config = dict(
    num_hidden_layers=14,
    d_expert=96,
    hidden_act='geglu',
    moe_layers=[4, 5, 6, 7, 8, 9, 10, 11, 12, 13],
    router_score='softmax',
    routed_scale=1.5,
    balance_loss=0.00214,
    vocab_size=16384,
    norm='rmsnorm',
    norm_eps=1e-05,
    beta1=0.95,
    max_seq_len=1024,
    max_steps=6910,
)
Below are experts of layer 9 (counted from 0) of a mixture-of-experts language model. Rows are named router (the router's row for the expert), down (a neuron's output weights, with its number) and show model dimensions 0-191. Each number is 500 + 50 x the weight over its row's rms, rounded and kept within 0 to 999. Numbers have three digits each.
After each expert's rows: a language model's description of what the expert responds to; "comes before" lists some tokens at least twice as common just after its tokens as in all text. This comes from a sample of Wikipedia text that the model never trained on. Tokens count by the router's weight.

# expert 45
router:408409526506580574557483573390548585559481477442525446499440590559483529502545574518506588485496397504533509418463522525470467462450513513427554499505472512495519547475471540535480469454580606466415497450532547460412527500452425448464510463461543516468554502475439458422566547488575538523479456413573456470497606541522530576511458547450472584498528515414539615546495521570463507533446538595471487441517597444467487414496553514515539553548426556554419458513449484534529509534494572450538580547487554460462557396464454485501526528473558513504507493525568482430539561453566505601
down0:553428499479523521567522462509461458475520443487445517495559539493559497582529491572541481561625471494434507459375588497492533480528566515522520496514473546581551532548519514490541540602513503587504561411547452453555556593515538529369571524479573482525521480479470443476462517428555487460387393584593416460516483543557540577539565484400505402463540588477519491542500486538561447565463461508495554537512536550464518394508434530509572461464558493481510501421464477526512482516397463445553509464559454469484508444493477442431468448433530498493532430468515431533528620490609487501
down1:525433534487531455547469458460522574603517505581604505559455517470453446560528525433528441436580519430533513528503511457550426486455493443546460519544626565558606544546583464445416527515447502476511531590492490658519571504533464505566493503428399609459437594514411510577530507598416472457486523457458426432513516542557512499543506544555576425459521507420465450598537461502488503566465465495502475518522580476540511516476471497544424485479456467576557436452588489505523502454480510481594438457501493568539428443471509526489528506467545495490497457548477460582483419512548526551
down2:461509520533356571467461531574443541506512474523562492566519511398535451560467494433558436551534477525483471484485439517519424519409533430527494535431522585567544561573478507549589527571521434534495483401479590523427520447545395449502490493417595603464414498468587501532461485531425540527526512461481397548502460443555462505507418473463508480438557467491514539592463460498569575564538560458471469533483555505529516444484496476556495514523505557510458437550503600490498507409474528508564462450463476586513484496529531574607475498546588556512548430566622499556551474486529567465
down3:500507539565523506481565545467522578471500505447519586403442590571480567420488510503413360428500446483540496488540437452433544458532498541512575523444435494540501515564501483554524433472557513584417403465481482435446433528436474576547494546526557568502492494522429524447518560515553504446478524502524473428437549494563478482611463478600555548473435542475486482528549495523447575436483554574554469494511478569477481499486502486532570537533492464503527511467474610439401444414573467487538464641552530546583529607525470452403558544445525462536512525457479553453460530544438457435
Description: Nouns after determiners. Common nouns for people, kin and groups following the, his or possessives, such as father, niece, team, family, organization.
comes before: " of", " of the", ".", " was", " to", " and"

# expert 44
router:441450522496533580577480518471595461534457442425536500502503514486466536556567572480591530464499465535511486438380516514484504481451491530487553505487503542507551586529404570583481443547563566531431540469529488446441523463452499520481458568507615570509537509514516583420458641435547479469501452424505487419487493524577502534463364518474500522503617501487520592528501508515548539524456442527526482493539520457509534516501477564519534583608436553547404493526480467533571412474404508433515503555487476457464450380489460513508514588420604528528533516570592497491495560490552580563
down0:503463487524523502582576539476454490519565512445456526486506616461619517557477615436494415544564476490522524404500498414482542443584482456437496573499491584492619512439537538556546478473538473530596450458479492550477459495523540527548529508462425448499475432511425549598585509507488559469553527504536478417506451468494515453552560473524418540483460506481477497501592496489428476472465528540427500570422589521430419565435465510473483548552559569482494445427421459495526484504492532545482485517495482454422432542576372530544523530473499415499529611472383550517429557488507469600
down1:511506441484504466502599430524572470505539529488557448480409544450468446565429502413438461522509558523533502480529567504568505406435489652495545496496448446567435537533424478550417524487573560516539520468486536508506423514556559473478410514517582541507495441527517606493501468571535460574510429489460643485518533444497617561470453509446464472548546568560524504452504427583488469471547582517502596484472533433525429521455403457501487531496508537457519599489513457500508399528484431438459514536462532491440408486561508550474553453506524572539445501550470508493506640480464587553
down2:436450512534547512523564492421513453547454555563466478504462501464498557561441523473531522455447538525482542534472490477494539464494472447451600593501531504464318469530473494607404533432609538506522550456516494460546613532455534545428454567494612529465522468573600543564532603492549461525554514432488460581473516533475546552538542472582492573482537577465506532516516503512513534594472486484520473435494469451422522466480478488530426480555578508485549599535496554383481506522466558557543450549559451407429470499482573517459505559579484567480412514483515462559509576546485584566
down3:528521470600537505385546433423454383589446527604483533430530561484550418429562469418498475557422545476574527395565474520368461503492507472461502428550523464492553421491461464578503474551496551586503488520483499520440504513473512544470498552540537397411472437449461472559483583484506566450533467411513549453516463516508458500528586525513409508559527500522504537466487482428469530523543545488454500510468477546562481539477595478506613519503524485587477533388372489512421567494547423439477577609468521504547456468519450482482492494456434526571424540486476487532527539516502544463
Description: Countries and nationalities. Country names and nationality adjectives, especially United States, US, U.S., American, German, China, often after in or of.
comes before: "\n", ".", "S.", " and", "ian", "'s"

# expert 38
router:442523458538494536608493438562506516536475427455496492478447537482462546550556607456539522457534442510501443474435565536474432469400512596400460479457484541509553537500434588470517500489537533602509618450490497429424629495495544534502460596452539558522571542480482543484490501443536480548503426478547423532487556507523425574413486557556541489497478465463558564563430558562565572567518492494527496523537565477454458470534513598472467565485486575600488445587500458515539481557540583458535526537543587480451468423456393474456523509466521546557568526521587553498488595557493505559
down0:540450426496426512496550527509517538518467515464532508482565452497540556512604491439438539500439442495553440415501527587514422485496510493468558508507463391536460511466444435543570575495457576482457464468496396530474567531485450552440400591448513514463461546472533480484540511542535478425570497515421443525407488547502403441490649583510399541502514473428518445502495536450623452628600446446571580503541565479592486412527495532511524513531542565515575471552519492484589480475444453442552504481467548543528516503492511459451533481485506445506567550573516407519511584544561507493
down1:442485540436443472604421556442481477523385504512476615448532460379547509520521548500555473485475559499569369553521534538606486498485529523534477537481421401547529504555460554541600541488465584552470516483504455474476565593542476488552429547504532472578524557434595451446521541478521440488527501453469519431515553465537416579511444431498474501515467545542553531537522501467534501575575533549389505431496566498474471563517497447538554491584457522536491545517589482485410458483543597519460496532452477537439441509449596445444453527485533581471521465516413502507481450456615461560
down2:488473469502528480526488472593514502393422481470562539466578518463404484507448540539449616496446515596477590432567492482570571435461437531505545473564482431536536507578472441489524387414489517592504524518565414504489469514471484491608443488422435568482513486457532471435480485423489493516505465452475548528511618497545511517546383531486476423470444531496500479582499462535477557529451478500434509462412465472433418572510571503506561516487551563504527520485417460395485551492580481547536613508475455568470539452530537490448531520513451444560460445449498485506327538515495436483
down3:601536496447509512541550463506533502595479437500465537550509455565451584556462548416509550500506408456509567512486532490492462447490401417552513440620538502511493427449424506476543555536523512429557456533522512559515481405477458373465509499471498458476512489523507467475466480458638514494451537397557531512493403571474472544590476528528574519481539522514401497530503490566529443500414515526454435482564496485416478490442462517520509445536512361461469521583529598458506404554480467523512533483550533452462479457490443495513433498470624493449503609554450374472409495492504426504
Description: Infobox line breaks. Line breaks ending a field in infoboxes and bulleted lists, right before the next "- Field:" entry, e.g. after "Rank: Admiral".
comes before: "-", "- ", "|", "- C", "–", "- Coordinates: "

# expert 18
router:460472537481510483597525469482500478513437445432455439497458570492419498492542563488513537433596428489575444423475577524476464486411542503511531584509528518427507588551466657530483423528571538450407507522501507436489545509476457405394469473482612525617526510431506583502439544404552529505459461488566530504517502591500460515454500476422491549529508532494543610508498563502478546542452518528597466532569569473458456509511538506493545591588478523575461423458547441506519465546400535522561479430574565489514459439462429489477446506452565547545585510529502538483496557414505527513
down0:509626531524517432518533479567490469514438526481476435528476529516400502530482529559537430371600485422578522492451477566483472534435509492486570478474495538492503465468535593439399524457447545540539461519609477495433498492514511487448663493583593563516445520421523540486527523495477465446551395433467475538584462493402454600560514501491554510460487403448490532516489466490481489547619487491523519499458450436488574499531455476454431520497478541515498523549471398517513515481423496449592476525521555487512516507462511420566626469582560510546508452495393460466508537506476490382
down1:414545458521523500509588431523503533524493475475553513590505497504494478485527442477543579406491558490410445579564487531476495503490461455487499503440422483432470399429368451569517494563504541419421468393496596437501458505426483520499406624466571517494441465444604441544458480486516460514569451537548394586456390435498441482421549490532480511520439508498514475487468434492523464479477576513429470453510435557491416503539561549520471420491516594499578490525486530465505450583563564547381519456514494536496569562488464494587504501518508499514463452470459538550571562516484436562
down2:438505474514480529604546516475488441459519549482560596439417514512474526406409554489500510584444563377422492444501515514576568421448544482523520403604498523417540558535551409463537480465572512457469542536467588534504446492459576549436495580507560494526551535454543452460462529479495418498559456522480474445506429473495547451514482451565463449501580496551479505454460520564526504533579473546488510526364421393438431485456517567486532474387600536552538514603513527502586453529524576514521521509517586470484501500483462482512571572521484424549585548543432496478563472493487470531
down3:477527464558447577448538495445465556434497476476475480550466458471525556577487546548461570528451483543533358478557573449460504508541436536494443475502568520506499534482600529489463505531641494473515521557427477501425556529442442465375430520486513403411488514443467537522574458466465451502567531612617493611530537515511579493459533395476477585473535494450498466439461499485538508483453445412400519521512515484445454452514497480481515480494509467570522537506548564461508496527557569547512531454476538432500420433481436480485483508501555516478503662459489404552456470496598516615
Description: Scores, dates, numbers. Score dashes, month abbreviations and pipes in tennis finals and other stat tables, such as 6–3, "| Jul", km^{, ±.
comes before: "0", "3", " ", "2", "4", "6"

# expert 51
router:464435492562522546537462500445537531505450452405566440504474546542458586551511534424528545475563454511593516469437561547505508512427484574438501540486455524523503543509438535573504468547605592511450573471519532429437567473460502480456457513492558545552560486498458545434505554417530506506491454452551421437512524531565500481519499572445550560469492465452522598547481531533538550585506495565502384481498658464426471442456540535542545543521425573545395471481440488555505482591460549469523527536498542512357460468431447516556507526457560602463589490535574516531483479406565472548
down0:566514446531545448468522499564546496500491508525519545501398467496316516558491520462469585518488466522489438545504488492453484509557576510561574526495453478521531456534530414517433505436579493476529543588451571616606497535499513609500508554511449508514443568537549495472484510506570529522524496531422470610514478528488563400461502549607514439453471406583427427527495587431523489507486499561542571476431430483573478517445478490476525565544451494516554470509421530596596428453582493527518480491436464458533436485521496434554492487492545497553469553586459460548577381467548562519
down1:451515489529520402523582471556502575562496445575589547489553495505438436460458576559353634569505471443516472431501455504526511563524460510462539461494590523486537487526524522464586473544594503437535530538562438582465512568464543595617450480534527487470484527487513624595499537562454587386515516510431538501502573571464530523568504450447466549506420523489445535529513540489562482522512414579576597533514468509519549505498426572532456520471461567547549500494421456482464520477400487422573485552547498580543548486528523544516453503494488446525587474474492537455509466546521462552
down2:448471440512487524463460537496498492499575462618494465516481564479487489600468573508497583487488407507551571470584498460500481477469485524511493571487500543566534548503408561552492437447507573581513474556422542568509507563595533491541555474557502476598477483588529525486520480479528530497531521450530528500453535443557457499461530526484501443491518397415540524525466594424376502560430628533461457524539598492494607582550558488489546562513581548484451460491466411508383552467519483560484484482533600477509458522422488576458527540550430471595402524529476594554598475501515510450
down3:548491509513465517514513398562424554551477557603495478467598499500503494507550396471477504468573508476458448589464521452478464516586552463487457534600433427486549571480488422425466523502525469554505436558511611584529495474479528527528527550532464585556452484480507494468407510469519472452450503533579550523546435459375495463464433537506587398530556436516363483465486546430492483585444534405513499341530487550527547405511421491498456481437435395556457493454526581483449511516456432496454461543502558504475520546520506483524420543517490454539577436535465561513484461493501452507
Description: Table cell numbers. Pipe separators and digits inside numeric stats tables, mostly between zeros and small counts in medal or goal tables.
comes before: "0", "1", "2", "–", " | ", "3"

# expert 26
router:496399522472505571560539483496624542553401446477509437494475548506449543482555542455449535418584435495597568437441502515442492453508451504539545539483491560547448531497394566575511397499564528542463540422542436437412510470467480523438452500524517516540520535504469566438524558473522479578429467468541437405502520558507437485523435518460529542492542506488535565467451466524480560545461510581508455412492609477486505437411519482484513539559488496547453471515439470493493438522481508492632494554565474479466461507445371501560558566442500586503628591557501544448501559413548539529
down0:494504576527514450343480598492522428460489463551552389447506478486468497528548526589524526464376529445396505414479456553507520511464403454499537514492533465516575485543521537483415540477513402509522508538535564561447466486522473560479518485408588399531434454604443528564483435511491465457562419564548502562555422480515545551534490472578500482431496502474550465503464518448479502477548520486518522500554451537559505605506410396432490481551432513527515523402468541434461464481555467498464452564587600428465531407487435464520506576453563531487432464531513517445529503560506470439
down1:464507421496538555503447549443434534520457495455546501490460456506531497573466432535410416414455474475491447535563512439441459438547460418504422463478460522481459529517462628456535537511481520507488504501460484470569547529571436558502472468565521493654512573464651522578399573470426537474475546508515584496412519519567425542549501432545506526425476498400553438557475479412506479516477453552413357479524412554524534522536568472437501530428437513447457561470469524550442552510507469567469515511514551537518501532555544495464426438466472559464452543502475538541528497551589426478
down2:478436544512489506585534532492469531516566441409443493516518551541520462624528504511449503502546547504409469472420509504499494428497529542480496467489449496511466511550522456544467495612607444525535480535542432464526518538476475455263511462406507539554482545551426477417585379379527483487586479456514533612522505429480566512552555470474444496485584504494404567540530463443549440512526567552562482537487500535506448520497527526519437471532492491465549473474472575528453502528370524505510622515517484558501556464546501462511488499581560548467432538437469577552538466510490446486
down3:491455455445563539456481537531515462505542496546559486602515400497509478543508477487547498498444512499511494473574431581464510553483473434437526536496457481463508451477484555490422476489457527526369543486512531537515533460491553442505453461515566601462561368535482620492505480449573549514404504483487409501541474514469483451517413437488504504583576554524507488445515516512600539541491586547449602530541452430558444512541589470545466517576467571507612495467548390665462512548562549473630499524512571431442543501509467503416427464521566544536449532483450522541531501575489503528
Description: Table and formula punctuation. Closing punctuation and cell separators in tables, lists and math, such as pipes, ), +, $, commas and semicolons.
comes before: "\n", "0", "\n\n", "3", " ·", "4"

# expert 54
router:477418532535507564616487487417607519542541459470528429470485527505445560490533602527536605436564399480504526376432530569447488424470525508461515515438551568518486591540473535484536463455541600514480509405461538503443550468463522482475492554488484504545477484481501495448527562452604557547534442402541428462484558491495451580503534537432520570475556506444539571471508571556536506551479513605452515456473524437517499374446522515493508554537507593567436450587442461480450473526463539459546552550508510529461503422441426465497493514505511559514500537544506528383450603485550563589
down0:440492529509538397555554517440461476387459477452501397423523433509501471584452511466495493522569526451498468524490494515503422392530410556458453509456508497412481471478526463485555521537434540510505502557497558508567529500606580573511528507496422552501553454474397536503574564488538437540455496510486456463463392522505493577423494420595486494547472469417531499602431532442486406634532548456550517473409547505552564450584480512546538520482460513389420499528531401477399479478457393526470538481558526491504539531490571534501462600525468531451477514477459497567544509491484529586
down1:567568442538509497508518456465498540539536575492428464467485443456516532571585557413502579478522508484499521470464456537513586465501476555479591541515581518536442487602449499495504455443482539484482497464515576505453529493523476451426507529430483489413521468524435456467553435467367537350571451474480487471469605538513501469502502623494498534476500470513524542533495525431555481474510409555444430562418522433515528492399580557496595480473412530474513517424431448500541413503475410531481476547494458617497452477530476509508510426603533511631567439519602543472483485497528598525
down2:461544571489527442475563588459577439490574572607475409566610479515473450450464453505532539508492498522532457500592489465464470503534531503547439455583539490532517577436444548496471519539514530519483508559496514521506455545492459598558488444506517527432507531515503522441496428514543453546526466511531399535449502443549496437416453411444512431511426523540474499455386572443394492480590553459517491491546525560623562565378484555559569492577501453517531474487502501450516476446520516485455524433546401443477512468400532461582550490559477466609625503438466457499569559558509488503
down3:507554472463516490506451459466498527566541496511471492513453456406547449424414565430493472427530417534440513473542454473433477484495528542451499493488528495470525422586474549565504384485518493477493542568548437572526494508482513461520474534499540460522517481536504576538427513421461572555570511534506545569555495452506518415616489489478440511563485453547500499575467507443508542498412476418471471559480378372534491525548538498405511533552554386565525522580490558539536500465487574462495540529583555595512473558573566528443466596509547576597446439522495479530560606528570562378
Description: Place-type nouns. Nouns naming the kind of place after a place name, such as village, district, town, province, station, region.
comes before: " of", ".", " in", " of the", " was", " is"

# expert 32
router:380461524551498490544526540441640461545455430415497416468548524555490540534535515436557494392522451503553556408481553512521497520438492582503530555464499555494486546514468549538516461489534557524466555473493534452405504524455502578512485496527533472546615482512393538496455603481586509556520468393535444416494571545566448516529497563439468527442551470472549546504502497582467488573438507612472464504538600423491441408500539482506557528579487587608493537541453374529563451562470515372526503509502499501460440497443441465536520526474497507523561511554538473417493530454511513539
down0:536610459602450520481479518548502501513449401583546486526503507459507438594524464557503534542554451485573413441515440517521566525445543589509478604562514476479523471510504505502522471451425514528533545507481522395458598512553443432457466495540584541591554509526557438502558534554515564499488507630503482465451452538571523479512453481472526515572566407578496536577445458577500523533500545471567480540387566462472511559598549507531446622444520455540456437491534508507533540474515541549561493488473466432441561457538564397489488536459563507431560504505429494457484608548535497394
down1:491427447539542406605472587593505480432484521523510491463531430465525455530563515427503486446546449437544426487488482458526598496548570399508533582535410522439505483533475558467527557522547567507548536478430505548479578488566426486463567519510495476490534617514503526526528535469415453424529421507520498444564504566497498568535544490474537459460377517542475499542536383454470505496424472542508484486554505574462417555553647510484487528473498491570474526466546560541602470499527509523390498515548479406645544512523561493504408511457570478433433534427505410521489499535503528524
down2:602511480525491584443494424416451496459409625481493448477509459571490409505445532472468524570421489389517487562426460442515485434433449442459425474508520443512562545533545464469522526532580516525504505506480483449623463485540541495617545532466538587511440474442548539506514550486516478538483476488560552441595464580532551494530461480493614506436590443635469522475569486547486456496512581491466523502457487566429645471495404432486549498472543501518486495521489527513393510472577464586417550488537506547551479557567513477409475524477521524510469508455418538464469503499579465512
down3:497513516547592434457539503453558408557490516455513531517534556490527523446490456501600443436484529448454521535606565396590553446485443460468527530477496463513527488390490544492488488533433496431570440611449551516509482546483456427525598516578523573548519535507473484436572430570465446445412508434517395471494505479493514528442530509502525536522509558465574528482511416424588436554443500382490517516562428559491452530474440413586460486438561571421571580441495521503483450466577517439522572560531440529581540543541457533468487501482472534519455505511511466606444448455464553429
Description: Numbers in references. Small numerals and Roman numerals in season ranges, volumes, track lists, dates, sections and road numbers, like Seasons 2–4, Vol. 1.
comes before: ", ", ")", ".", "/", "–", ","

# expert 0
router:454488471475501506587524559404599522539429423419516431508446575530505506504462555431564512444563462456557501530456577600395492514425425508487562504505514524499527514410412542505533448460585620499474542487506492406452571464437434453434469556506503548509546493551462497466483521480464421502478498498560496513492585449545451544525505510386527512490487593397506551539472572519508595566547471552518513489505524451521429440489504542510521621551450561501439437489534407468563492568456568471457545535584496552513568465440475532474550509490630501531507477576568471453530565421518529557
down0:482470493440510606515440525537483422546508464518472558439427515447421570568487544579490505523463428469473579550579468512465546458466444508539401540588523534574397506601459567484554469538499497547510502530530474487541486539562520425501519528528509549452460451486493494547517469510483493498514475410467444537479479497571542431446423464532522593476549370445518542621567581551541532574500391529489557563559533483522565512496575601478496469476455520487397520519504493541496504466483485519563550532525479496537465496564510585480655483478504571448510461507438508478652563596518475580
down1:572509449517415416606552543535480492497446547600588488558521464504518513503540444505659579537545523476450410496476468464513583535507510496514509507466479526465514473486468471577606508517477510484493434520513489511368483568524460520525442475485532475497428472546576567506485499476534413584606465414432508355478470401496502493491496466578482514448473594483433462509444595439494495507528505564463574558478476613573427453537487473504386493507520489534498462408498461456461502559473506467442442477477533493530502508488605487517440529556484498512529521432541397446481610552488585477
down2:485444448494507447557481398429591446522445496489459517468499489515510522568605601600554505544533546448526562539475510517592549521546548523499457533495497456552510512463542446543551610456422466508604412491559433451500576542521556504460566504486496513569421535513585532499500458516486537440496508564405501478583466533564527533570479521554535450544511520492533545470495614547538476488446497523421496543460478519433525486428383511559580421558461485476502488507435425446459531431507511456578477492487546470504482445561459573492550469421464534614465511490509589597549348491558452542
down3:541517487485436469393431527491426506484490500443516543456588360494534446553461505418511540507554594500399589411486478455518466477480479543521564564534512464521453525460443460499453449566490427539530465479369522433487523441538518568566472464453542533480517450520451427489457456559472524501591682442487472544519519533506475544546509513488486521449483562449511480501500499430504506453614553439474549455509478492505500496458466567525481487519456437449506512452544565561489538470564558423426408552490517466494454512508512547512543490483581692464491449430596470505522530474490420406
Description: Infobox field labels. Field labels starting lines in infoboxes and taxoboxes, such as "- Species", "- Genus", "- Location", "Personal information", "- In office".
comes before: ":", ": ", "\n", ": C", ": M", ": P"

# expert 42
router:427417515514575559565507573385554534551443447490533444481443578503480515509582592503515591477512428479528553447435525555444461450467511486459558498494461542503550562484484536546540485476588551517417513430489502430405569480500462480452500495448506456494539578535454426440531514479604516496445432438581431458483552525566480552499472553414495524466562461437557588550484558516435457499481515561449500505545619477445485426512523486481535557568421520541409489531387417475537507500476545432561528523469552479462546397419491519510560553490600515505504518559560498446514544467599538592
down0:526491568476484464450543431570532551432506498648489564558335491521463481477387620524440550564519553504556516430452519595498397513571493463554480557521506411438458482501525492445499484507568465533478588466489520442492518520464433489541516427468477465475586501539427531549472480533546514589375549527463504516543511514500601484501541527496564589474565437535475440508510493464457382391433517553539478539462443470486502602577526478478562555535554512516501471538491526477415475424508448506486501535435503500551513496435584480499536545557473462554539511408432544411468443495469513531
down1:456507499554538579492419486460440534505539496443492521571437467529531548570503526483466539561551499505480482512580484511404530508498440567449465552521540459514436544550468470440461397524567588533547425504430445540536494549468575500512483526504508569484510476473530417562413478537561480505507481501583512380461527512502609474451551579431481447489497453447489490479418537483506534541439443504472503552434429532494549459363468518598477662500456502457506447486427540466544493429496568399490511410510455479441434445568430472410605448554430429504480492515408501471589497494424492525
down2:449535479446548459560531487498478595498532541514389436461492424451580524487427561475474484459450506536553460412496535530513502475590519472454618420518409571556476413516516391568478562415484506532431493522427475486464409513496487551460427522604478522493509514525450416426567527487561445462524513431460494447489559518554560446543558506467504476423485440438555547534469477478476391491368513487462521539498448472529599503538459462493490513574583460505546622500454530422574603515526449478488522559482491538406499529594492550513568521523404513551492462450547517419505518465529539536
down3:499455450497492467577400459532522496508498486532521421478530507472485438568526404429583553456434478529502580537493498555517373426496514555645421573444491505463541558517445493588461493473480532458442505407452566544455555522565546505466545525548453543466582537475554568493447556556433507486432393510571509474458421518513523573490419472526486534515498530527500397480466459463508619545485515524457475390510462484539546512612470542465439488455560470457491452470606420484585394516431527509487528512543499512550562491487486484552417549388482503474494498518526518614472551446486516564
Description: Common noun heads. Heads of common nouns and their endings in running prose, such as electric-ity, temper-atures, water, students, engine.
comes before: ".", " of", " and", " of the", ",", " in"

# expert 47
router:543424475480471505528467495549573487537417391412550419443429546573460511490553642511584566451508417546559550501442537513442494448421475526470511507525480508489501484530421615477472430558519495506478510478537496426500550477475493463421499530540500538528584508461481571446595521419520469532522488421530496434546542560508498558471475517430492484520559481424533520493499597553538567629492503567495454497529501487496443479476519577562544568568502564498431441564473504539476484630457517541582583478571543448422427499399492554565592586495554534496539540544537537534471500407523547508
down0:438539518467488520466559470562498582489530478586582470570533501473479509430542513590569457557550522458507481505561534420496495498443459530511525433475471472458558507462527639492469453442489368636517469459482424557411508590495537540400475591445494518512527563445574557516436508541580515504509465492527597498345479538511584468477438554515503468465490568473535434526517549522522575562457484468490421538534545548542520463390494420479464530479476431628497501482530550538514545514523471501524501539530434469465573490546585507438419541473440505477533516526484475555370444474518513568
down1:559419515506494395415451474457460476473564454518482460602536563496509481463507541531592527490522414473616490550465449563528522483543536519501571471615487562467517499547519517453595481573578485408580492490523473532480545507520434494561432432489426478510502486566493471549593469496438501456463522426601503525533513493492609515498482445460407554528468565412458386452440557482507443458487520482553493393452485536544443502447507578375519476485538464516537506579417478464498479493543454497498628485464515408454532620562551532462440473519501499492496452504590432465457456538556556511
down2:538560531509489517357453535485517607491516490493532530543478462504600461574492464445477482541364510489511450393503510487612488521597437540570560554542441565528512552472569565547560526529497527502455387410501492472457432500544478474497507530512470515643466521511495464506550420467596472511576488515575573507419466531516470442537522420493470567494510459511443448537471472521463421535512424557468501414530532515450563508552381491481501435495448601402468485507469558385390502564567488510525551430462491458519503456466519469548456497519465572447567500461451564468567539493526488478
down3:562567576463527512463549554441490475490558470411401381562515549435582488573422464510581558505471548479545427512542530471541508438532428439533491573496474510382505564443545455527565523545455479498536513447508576497577424494517502451533480570515457500485442424466485584462482523525521482496563467497382398472569563530567446578437487512521521476462520502487563537526483576568445460600442465548502617481486472511472567522394483416412503454499488349507487476484520487427498522514545521635497443471505482488502452479509436527522576471483472548447507418501561567582531514479479511485
Description: Table row and list starts. Line-initial pipes, dashes and equals signs beginning table rows, list items and headings, such as chart rows, "- Education:", "=".
comes before: "2", "-", "1", "|", "5", "3"

# expert 19
router:397507564481465559590536530475530559533534452504547433493461499504428600527525579448580554466602423488637432519425557492455508451459471514533456539478439488504537503543501542548545458486528551495445467505502527512459577413504479497528545497456601495484591542466456530389585530475557547477431478494608449512474588539560475516462470507509435470495501462415595573504429547551537579518497527552498449517606527485408416432538508586503554530625453542513403504458423447495462471517563515402514495474460542499514485500509524522506498535456574497471548532591576525453520528495571561557
down0:561522465511522480485573528552418534479470556579537484511452463521447475458447610506464379571518518469445651390445483478443581499456487619460498492494424441428530592496508480542461531455579472499441483514553507483537422426433496489550509467517538556453448410482542502526507565472487505492530544479591525471432537542449491610523480454486485534435563463514498444525547541536491446471408438606517578498396559525482562485438569496488395436518459499490485497467454506528458574441507535396519554536507506457488589463538494455481645530411557486536475499522475531523429535501464516573
down1:571500517549586414474432538424432440553535477476460459555459492575489470429586495462539539540499516464535468582512545415526528423431474598529551507593458535521504517492532559395545393535451475485444444426517507522507487435522548472565498550470487524620511549522601368467463435519557586484568448471535359507511521573526540460509431631476473434437481530482493509492479554485554520537479481542516417476513523467567563591488475503518478526530486457497508451471458567545470509501568534578537496511512502481583393532479502519492415526399630521515529464549452547571469522517501539474
down2:530498520551389496412567502472504471560551557486646490518447461474498513541480529523514429582508464473581489600463476474435468477508543476518456460531493514483469402430531498474502478532479413477493428483531523461504492477569469449422608443385588551459581513498527496544594489457483530477504465519605489513527473585511473462534588462541525521396389464606667540554517525525461538534463504429487531528567496490578500500441432443467463423559399509520552473470609506547477427492439539475532479484547465537507602457506410517490543539592493477531520494574497507475484494563433488485
down3:528538494545470565557521631480539501487426599542538521478430449497451504547483492460462535530559541452542553522537448504513585513508547572406463502482587547534467493553404517487526539574573471541407467516513480395553453511483465551442531615506458569524483508449537558515437457507510446475619438538550416433499508559501586620495496529485466590484531481533508507546508470539480517486524489452521528488533567458408462426536617535512455574596463524536495479583647468527576490393525459461508519462608438476473470452504533466527557471562505491571510458553516515506550519436560410504
Description: Stems before suffixes. Verb stems in the middle of a word, right before -ing, -ed or -ion endings, such as form, caus, develop, accept(ance).
comes before: "ing", "ed", "ing the", "ed by", "ions", "ed the"